{"init_std_o": 0.0, "grad_clip": 0.5, "warmup_steps": 439, "seq_len": 256, "doc_mask": true}
Below are experts of layer 3 (counted from 0) of a mixture-of-experts language model. Rows are named router (the router's row for the expert), up (a neuron's input weights, with its number) and show model dimensions 0-159. Each number is 128 + 24 x the weight over its row's rms, rounded and kept within 0 to 255. Numbers have three digits each.
After each expert's rows: a language model's description of what the expert responds to. This comes from a sample of Wikipedia text that the model never trained on.

# expert 16
router:155093121089104105135130136126144102120105133112091079134118107126135101125120154114192161149126158145154106127120150147093151168146145102172120107139148144151135092152150080137136179158158140099102142130124154159128144137113116136101112132150149144146105110065151134145128151091116099081121095109072146114153135145155131122140081132110123180100130163142106102164145116086131112094161145177129100139109131144137145164147141127136137148159141138094107127116094143094157125132110126
up0:138107114128121132150154148135139136125116140135109102140119110169168119165122108122104100128143156126165107132098164072137127166122150106117128101125101136116120116097156085117174111163138124092127122135139173141108097111142080131133207132177115110162108128124125119164147124139113196141153135123089121160104097120136175111127083129126122110102125110103156097134161132108120131187123165111145108125119118154135102164132092122121140101141148128155112093107167134178118114138129085
Description: Closing parentheses and quotes, endings of names and places such as Russia, Canada, Israel, and the ov in cardiovascular.

# expert 20
router:102081136074138090159132144121103174096135148136117163120071108123153130139142114132143103139157138161112168120115145151146132160125135134137091155156071143115157130148113160139103148133100138152095117121133112160158145151155108103150090143146164138116104154121114120087127175098155147115115087125106140135143141135111135129141158100163158131148160109142123124121109127124131133146111119137082164175133155107099124089071104165104154124087108158119110163129153119153097133115159083
up1:116143111112134167088110149154150094134120129111076147151093175143136125146109151130110134113108143114151195110166118124143158137131112120102152133117121128194060132118159127096166080133137128160111132126116102144121129139152086118148118109101127172138134132116132100108130169117159182155096150137159098155132104107129142113128118093109157110093095139117134077129129177120115088117150106137093155135112115102141143138114147104125179116139144125128153097129158149147105094103131155
Description: Single initial letters starting a split word, mostly p, P, B, D, as in p|raised, p|itched, B|istro, P|sychiatric.

# expert 8
router:174159131149107164106126115132113148113166101166125101112148119146172144140127108120122120203095141131112103145148127116108117150149120146141108130145129080091117146111158144108129116146192112168113146142131100113128094114144125131096104151165114136171154130097153103120111164117139092097127166105131125107139117145093178103130122083073108134137136155111135137112110130126104067129106176126157103089102114181167132098128122105123127132144104108153137105098162121104138098129134129
up0:102120130116118131119130188156134073131097106121089180087118158160139113136117118098168122116136181143124145096126154171122080162097141165095142113142129136112122114115121133142128132143109110095130137128146105178152123126119179155083137141130129116169125110099147118178177136158142140148118141103101135145153146133121135109114100103155097131137123145146162135090105145108160124132145118143140114128107143129129189170083096101147107130144086134112165127144153109106150139102147179
Description: Word pieces inside proper names and institutions, especially "ra" in Iraq/Iraqi, "ederal", "reme" in Supreme, plus "National" and some articles.

# expert 5
router:109079148142124101090113083116139105144160139158099074131104151112111126096161088113132133162139121104155110139144127087130144149152159102148118156138122131158122133123140072102150094160139155115129142159130170161127117165106135188120112115119113146065113113136157123084137120142134111119157106162115158132162073095169141145138085149121107157122103121166122111144153112092121135150146144117129124148131090102153151150127160149142162094134154124167107138099095113141124103110123129
up0:149145130125134115138092116087083136106139127097158090155157180155134163098127082069092094134133111156118114120143103150110107194125115143124122126110147115101111112103117079129129094122128135180102106152154108151117110136129200126122130145127122155126117130107145150124133155077130118120104163121143151115118110130143158167078102118126176143110122151173120125156107162160148126125144134114154097109143120124170073139095139113127128105114108134120165120103119137143152152141157107
Description: Word-final suffixes inside longer words, chiefly -or/-ator/-itor, plus -er, -ian, -ist and Slavic -ić/-ov, e.g. sensorimotor, Warrior, mayor.

# expert 11
router:104138142109077094151151099101121141138108124119093160165107115161135126140128108142127124122091139117130120094116155179123165119117114082112103127092124179169098136126144137116087133128095130136119072098137164147165116153101110158136134133120156118138106158137142142103091106147166166118099103182149147141159136135106116151124109122172116104122095135107159133158092108099114140136111136102104160158148092122153139095159113147124134115097170147146111176112131105121112124172100083
up0:115150122097135118126137128133168151145140103120145114139089138124151140161135116114136122112134156137142124080163155097137141116128122119128111153087143077157149146139153147131126114117137122099130142126086150130135133115118169122142126132131141148147120138175148180178097125150163130108149210103126130137129102175117158120147086117110146132114124103110133079139131152110138151128112163069100113093124127136143182145166118119109151085069156112113134115094110181109061125137127140
Description: The letter or syllable right after Mc/Mac in surnames, and other middle pieces of personal names, e.g. McMurray, MacLaren, Boyle, Oliveira.

# expert 61
router:145127154087116158144165127130116088162157098141139149098099129146118152153105124141174135138092151120132136146138121140115137112117181136111103143118111135095095087131130174141098156166146135129159149141110126152110117134163122083143066144128147089146171117120154143142111114081161112092153146135126076107116169156115120136101100137083176087152131143090115145141142107122158111151089151139095160156129124122141122133139116157107125134132165126116152075107094138087141117120112156
up0:152076098132146127144118112131125102189148119176112161135119096104156120163127108115150109108118131093150161138126112125111119161108132116149139160145139146133129132140096138152105142131174136143154140157103163112117130148102189119168111109179123122112147126138169127114158126155138136130159085123107161106123138136215118120090153127139155131150162139133094063166161134150152132084154122130115135104137099102107104144127143135097124140144071111121128123099105161134117143107095134
Description: Word continuations right after G or g, such as overnor, ion in Gion, els in Gelsomino, plus function words the, to, and.

# expert 23
router:114109156111109119113174106108137111119096134134120183146102107157130104096124153154107125102114119146131095134131127139142143153144131133162080156107148148154178126124147158134114175126114105107122085101095126135143140157114105139103082142079135096135121157159143147104131139109158116115153144120163152158178111096092131167118147143105139139157079103150135154122170124106086107153117103167069133108129124151102150113154089127142141129088170142164137137111108152151118135148100087
up0:117124129120121080082101108132126106154090129113174084093095166144138154128145149149128100114150142117120113117133152094142118164083114127135153143095151109141118120121120108124175121133088105102094130168112150132097175116140092131126107133112112183131127116151119147126149137113158185130115152099147102124155111126145141137105148135154150083137140141143114113154109153148102113156106146126091150103108153162153101135188114114135166094138138084143094076159172139154130116140123087
Description: Middle pieces of names and words built on consonant clusters such as th, ch, st, vel, e.g. Johnathon, Nouvelle, Chile, Vaughan.

# expert 50
router:140166124114107111122152102164096171170121142105147108138141135112107161143107093115167114150129102119135085144137088131180159145159170108148094098115086122115095108115133078157156110138104170116104148120134135103128085155082120130162131111115160139104108157144194145118145111113113099149145141150137103111116141150124157150106133166121124161115101139083141140109120116156120133110118118097138157109122142134151091130186150167145129111096181106113094164126128146113108121136128114
up0:140134151092149124082136100152149103147115058162142195145105131120108130123091107146115102132162119095130153136106134124125118111153115146127107186138148145084145109118101128157138119112166128152106114137160115117149142115125140149158121091141104105117079119139144133161138123109122170080138136127163124148127143073098117162091150113149109117131154141139110110143166097133096115088084159137135116098170139134100145121050111091134139142113101122131153082095134131126124132118120130
Description: Verbs and articles right after a subject pronoun, such as was, is, died, moved, a, an, plus "height:" in infoboxes.

# expert 41
router:145124135116129134113091142169147118146138135089122096123097143157127138084131170161147133140114167171100136119106128170108109127140107108122166117122143143073099132126152120110138164128102112167113171161167101124160164122129097121128117155108131167116153139115109153137103140095133108142087084111123117134161126129178082106127127137112138156115176098085135161120119145138109116121099106154114096172058125117095132101149171184137148138126129098140109120117119122118166102112109135
up0:119114154126111127113124134157138132083116155153129151143150124116102113153099155080111106116129126138142156124142135136154129181131165120109123132120168111118155088138108111120170146100113098108138128128141107123146151173117140163100169098178116126107121137094150171131127131128111149135105112113161151179159115099089180123082170095161099109112139115092135088148122125123146121097131129121129134162133151119066114132067118095128133121134137146114177097153107173096093142096117102
Description: Single digits, dashes, km, mm, % in sports and election table cells and point lists, e.g. 0, 7, 63, plus odd name pieces like BLM4x.

# expert 12
router:093125136140112161098109136089162118106153141136098128144132107098122149141106186138114123091114094146147170079128141095127147082166093115131113131092117133151138153170093149151136154147106129113126170140097117113171147166116152081128109104147106114133112170088122172080096159138121112091134111143178183135150102103166132125156116105109132123090077138123111139141137118134107136124113150103123121180151092108135158156113108151118150135139143125122133123118129091130111152111123152
up0:111105122072144158110122127113122119166141141109137126137124100138141126183183117158160159118108124153147104128107160154129072127171092113125187129084154128136134130134112095148143116163163095160138157136133120180140146123099132099121103140145115140144125125166101128149184146140122079122104107108121158108081106161147133089164120101117138124091131165109120138113149118101152139115143148104103124096137131123105123130108092116152093165127134200100157114120126128156144146134125100
Description: Pieces inside foreign names and non-Latin script, often after K or S, such as Ky-iv, K-ines-iology, Ky-ot-o, Cyrillic bytes.

# expert 56
router:112172130097138156140147118141140153144127091146152136114121145142150153175127143150106122083148123092101120130112113094155085118119159172089124149176133097150156113093118096127112129154130109128125089106101092154133111113147114134123151146137115137177121190109137162136139153179108118128087159120107161130120156103125124094145133079152170112123116151152119137100127087128123131147101135160125098051134123114142135136130121110170141170089145103136124105161095118099102140119114106
up0:113124156090175106118119164092167120142108134127078133135132106116152122141116123143162143136113098135109142151141101146160120158104164133149148122141136135125097114118090147126109116131197079114106142070138121127105103105144104100128135140116138125166155122082148144159134102147107152170128129080156118162129138156133145146111119120142127093135120097147153145169124096166108133135120144079124156126074149182083137187104099092129113102093138136141136106149113170129135127138138109
Description: The preposition "of" after nouns, plus colons ending infobox field labels like "Alma mater:", "Website:", "Total:".

# expert 15
router:106163073141113161154135131096098134170127117121147094135146135141121137167121133086107088155127110136135121129155151103135128141140157159079101133116144160149101162140109127167111121139107180130095126157115094109154102165141090101082104141135121157111082125167111138083115126099159142157145165125120121130128119166111123110146094162111099182101114153155141103118121136112128140087142135090144136152104182161115120163151147142113128072149156094130112125163129124115111124133114133
up0:113118136121174105123106124126140124137160149164165167147138149108127114110120138127103150168135134144137131111103146131092124093126159106165170137125161122066121110126145144120087137104163134145128154187152095134144143088148109123142141142155078148128105100120128150149148121107089173119150108096120124107188132106132128090143107100116133108122122115125134070166136158153146138113123133102130108124146129123123172163089166112124127109165084151129149076139094076106137115137166153
Description: Articles, possessives and auxiliaries in running prose (an, its, their, has), plus word-initial pieces like me-adows, mon-ument, med-ical.

# expert 37
router:123119128147148146135119136157102111112126148088149113159121124133147105151098101144167104091166108101111161121124142135117085150113175141131145122154105102106151139121137138094121108135146138087139115168137117088159161103159124115180090164102098090087122118165128100153112131102182158168131106143148115114145132106102088102139132077163101110110123164099134143130176141112129162108154141122162130136128150178126100133152162127091159096131106111140086125133158096152119112118149110
up0:101123114090106113089134156140127098128111118160145123139114147088094107136070069152122100128140133125153151130094120129144107154127153154162100163092110096097125109112107100148208129146101107148113132113154122122155116123108149190156168089132104115130113134148161123132162128091140142079118137129116116097148146098156159144140137102132123142125138134114134115125181132117120101129136146110112142118143149134107113142122112096093162118128081101106117090163079142144174154104140161
Description: Opening consonants or clusters of a word split into pieces, such as gr, cl, sh, r in Prime, m for metres.

# expert 51
router:156102151115185112142115174124148137107139101128134149158081114173123133130091166125124098112092101125127148131106101154120076174166116128094142097137117130124103142127081113108135170125130111151107126148156163122157153132110105131163134155116089137179155109109107122153103161110142107149139106122103119106148136141151126123137098141108175109109141148147127161097094143149154105141109154142140117121091112109095142114148133168167086067124071130131121139102131152120124107165111157
up0:093136165097140169149146104156145137131143144140129121146150116112091114130127124096151134145126161125119158138101129122139133134082112134088079174080118145083179150103142098143155124102155138157142138090163141115154153134156168135137149161166147116118111155149138121139149100123134146129130098128094084093153084150147158133112173130127139126073106108122133079106142150122120094177150128132122135083159152142141132138107103117108132139084119186098172123164111125127107142139115112
Description: Digits continuing years, decimals and model numbers in tables and lists, such as 1.399, .714, Boeing 737, 1660s.

# expert 9
router:153116165136133158140102123127187133126159115090159124093136144163130156084140146140152120158129154145098103157120099139133124082126141110118119167094093086106129130179132125115126121103118143119127143102122079150105105127108115182131129128125151105093126114123119122085157132142167112119157109169133140112168116180146132091112138103107097187112079130128128139127127143132138160111172089118185087146162137102112090138152156105143104130131127131129116138140120108077159116126153146
up0:143139164147108137133138193134113103173125119127122140069099084115159142099144085141169149140138104102131137095153128113127115098080120134152147117114155143132144076106071120168118070114114134134104111136115132092140105089139167128142135104127119114151122139106133146123152115103129123152120128125131138129093095122102103110146129159153175121153106150167165131155114145081128125130137126183125117128143119152109096170089133147118101113087087143161101117118135096126094156148161118
Description: Prepositions and conjunctions after a noun phrase (in, of, and, during, where), plus word endings like discomf-ort and mat-rices.

# expert 35
router:104081090131175100128114119134087136137094144129113130168155122161165131119097080119150091134126136199122194132130143111095119146097160130159147073173113103134167126136102185149129154123103168102093107120089134122122148149141116123163132154135131109124130158145107095134111141104148144127126156142121147146124107088134147143131136124119118125089155143108107118109134151120149149111149138115119110129087160163094107163139150141119104065092110135111092134157143153133115116144129145
up0:115136123077146156106094158156130094124111129128123135125103189126103135124114117133088170120099101128126137120108144143136107136131159129067128117139088133099145139121104166117154157121132093159122182166101159127095137158145081125101151103135137151108123160104148136133149110102171110108139115098155103140123082154142129143127131152148121175129137111076136117078130153112126125074134133194114132133114144109138132067152135094122099134140130105122135093118105135102136156109147081
Description: First lowercase piece of an ordinary noun or verb after words like the, and, of, e.g. tra(ined), col(ors), desc(ent), yoga.

# expert 45
router:103084076120121126103109149151124135126109164125104126155148135153153089154158135097111098148097101153152150109143098133125128111107109151136176115129149096148111149139143163137158147144147141148090138123163112135137097133154170110104106129140108166143120111145099119135161174135097143098145133133138172100147078119112128135101093142069108160142154104152093164135100145125128079094149141132125101147084144129132166124125131085131141098158126081124133145169136146101127149173159149
up6:165125154095145133124137179111132090172093115098051188068114139117147155173122131138143106144149156106133137150111094093144124146122103134149129126120119088082121120121147157129143147138142150121149143104124110147162110084113076116125109129136151150106116115172089155171161126111135086130103120154110162168167055138136123138103095139150107124126122160117136112116143128114116115129174121119118149132117149136121117150138116137135130083147143133132113130132080103108148137110157136
Description: The first word or piece after the or a, often proper-name starts and common nouns: Rail, Soviet, market, field, count-ries.

# expert 17
router:114127101124147126148109143100088115085115087119174117168163083138100109171109124124168105077108157149098178144104145144121107152107088105140123104124089103186174113117159152175162169153117168129152104127137122103180134163109105153100142153116108127101144138103109116136120134128153113133097129151173135135099153149117110133118131151137105127131140089121154126125099116110153152116130105130111143125104161115125096164139108132116160136111121158142102170121120117162100108094144108
up1:137148116140155148128180122162138157116132139119110143106143139109119133154110147118170128107137137112119141114113169102139110133084104129102152135113103135171133138185118124124100088088115103136118128127147165127120140143123122143103121167130123088188127164156135151125111132190102188192101142080131112127122162063100086167132111084166127123097116174117135094142118090119125126126142131088134108086134147103125153108133147088111110122138164153125146134134139127116134144105118141
Description: Bare space tokens in tables (election and sports results), after abbreviations and before non-Latin scripts, plus short word-initial pieces like ' ab', ' pro', ' in'.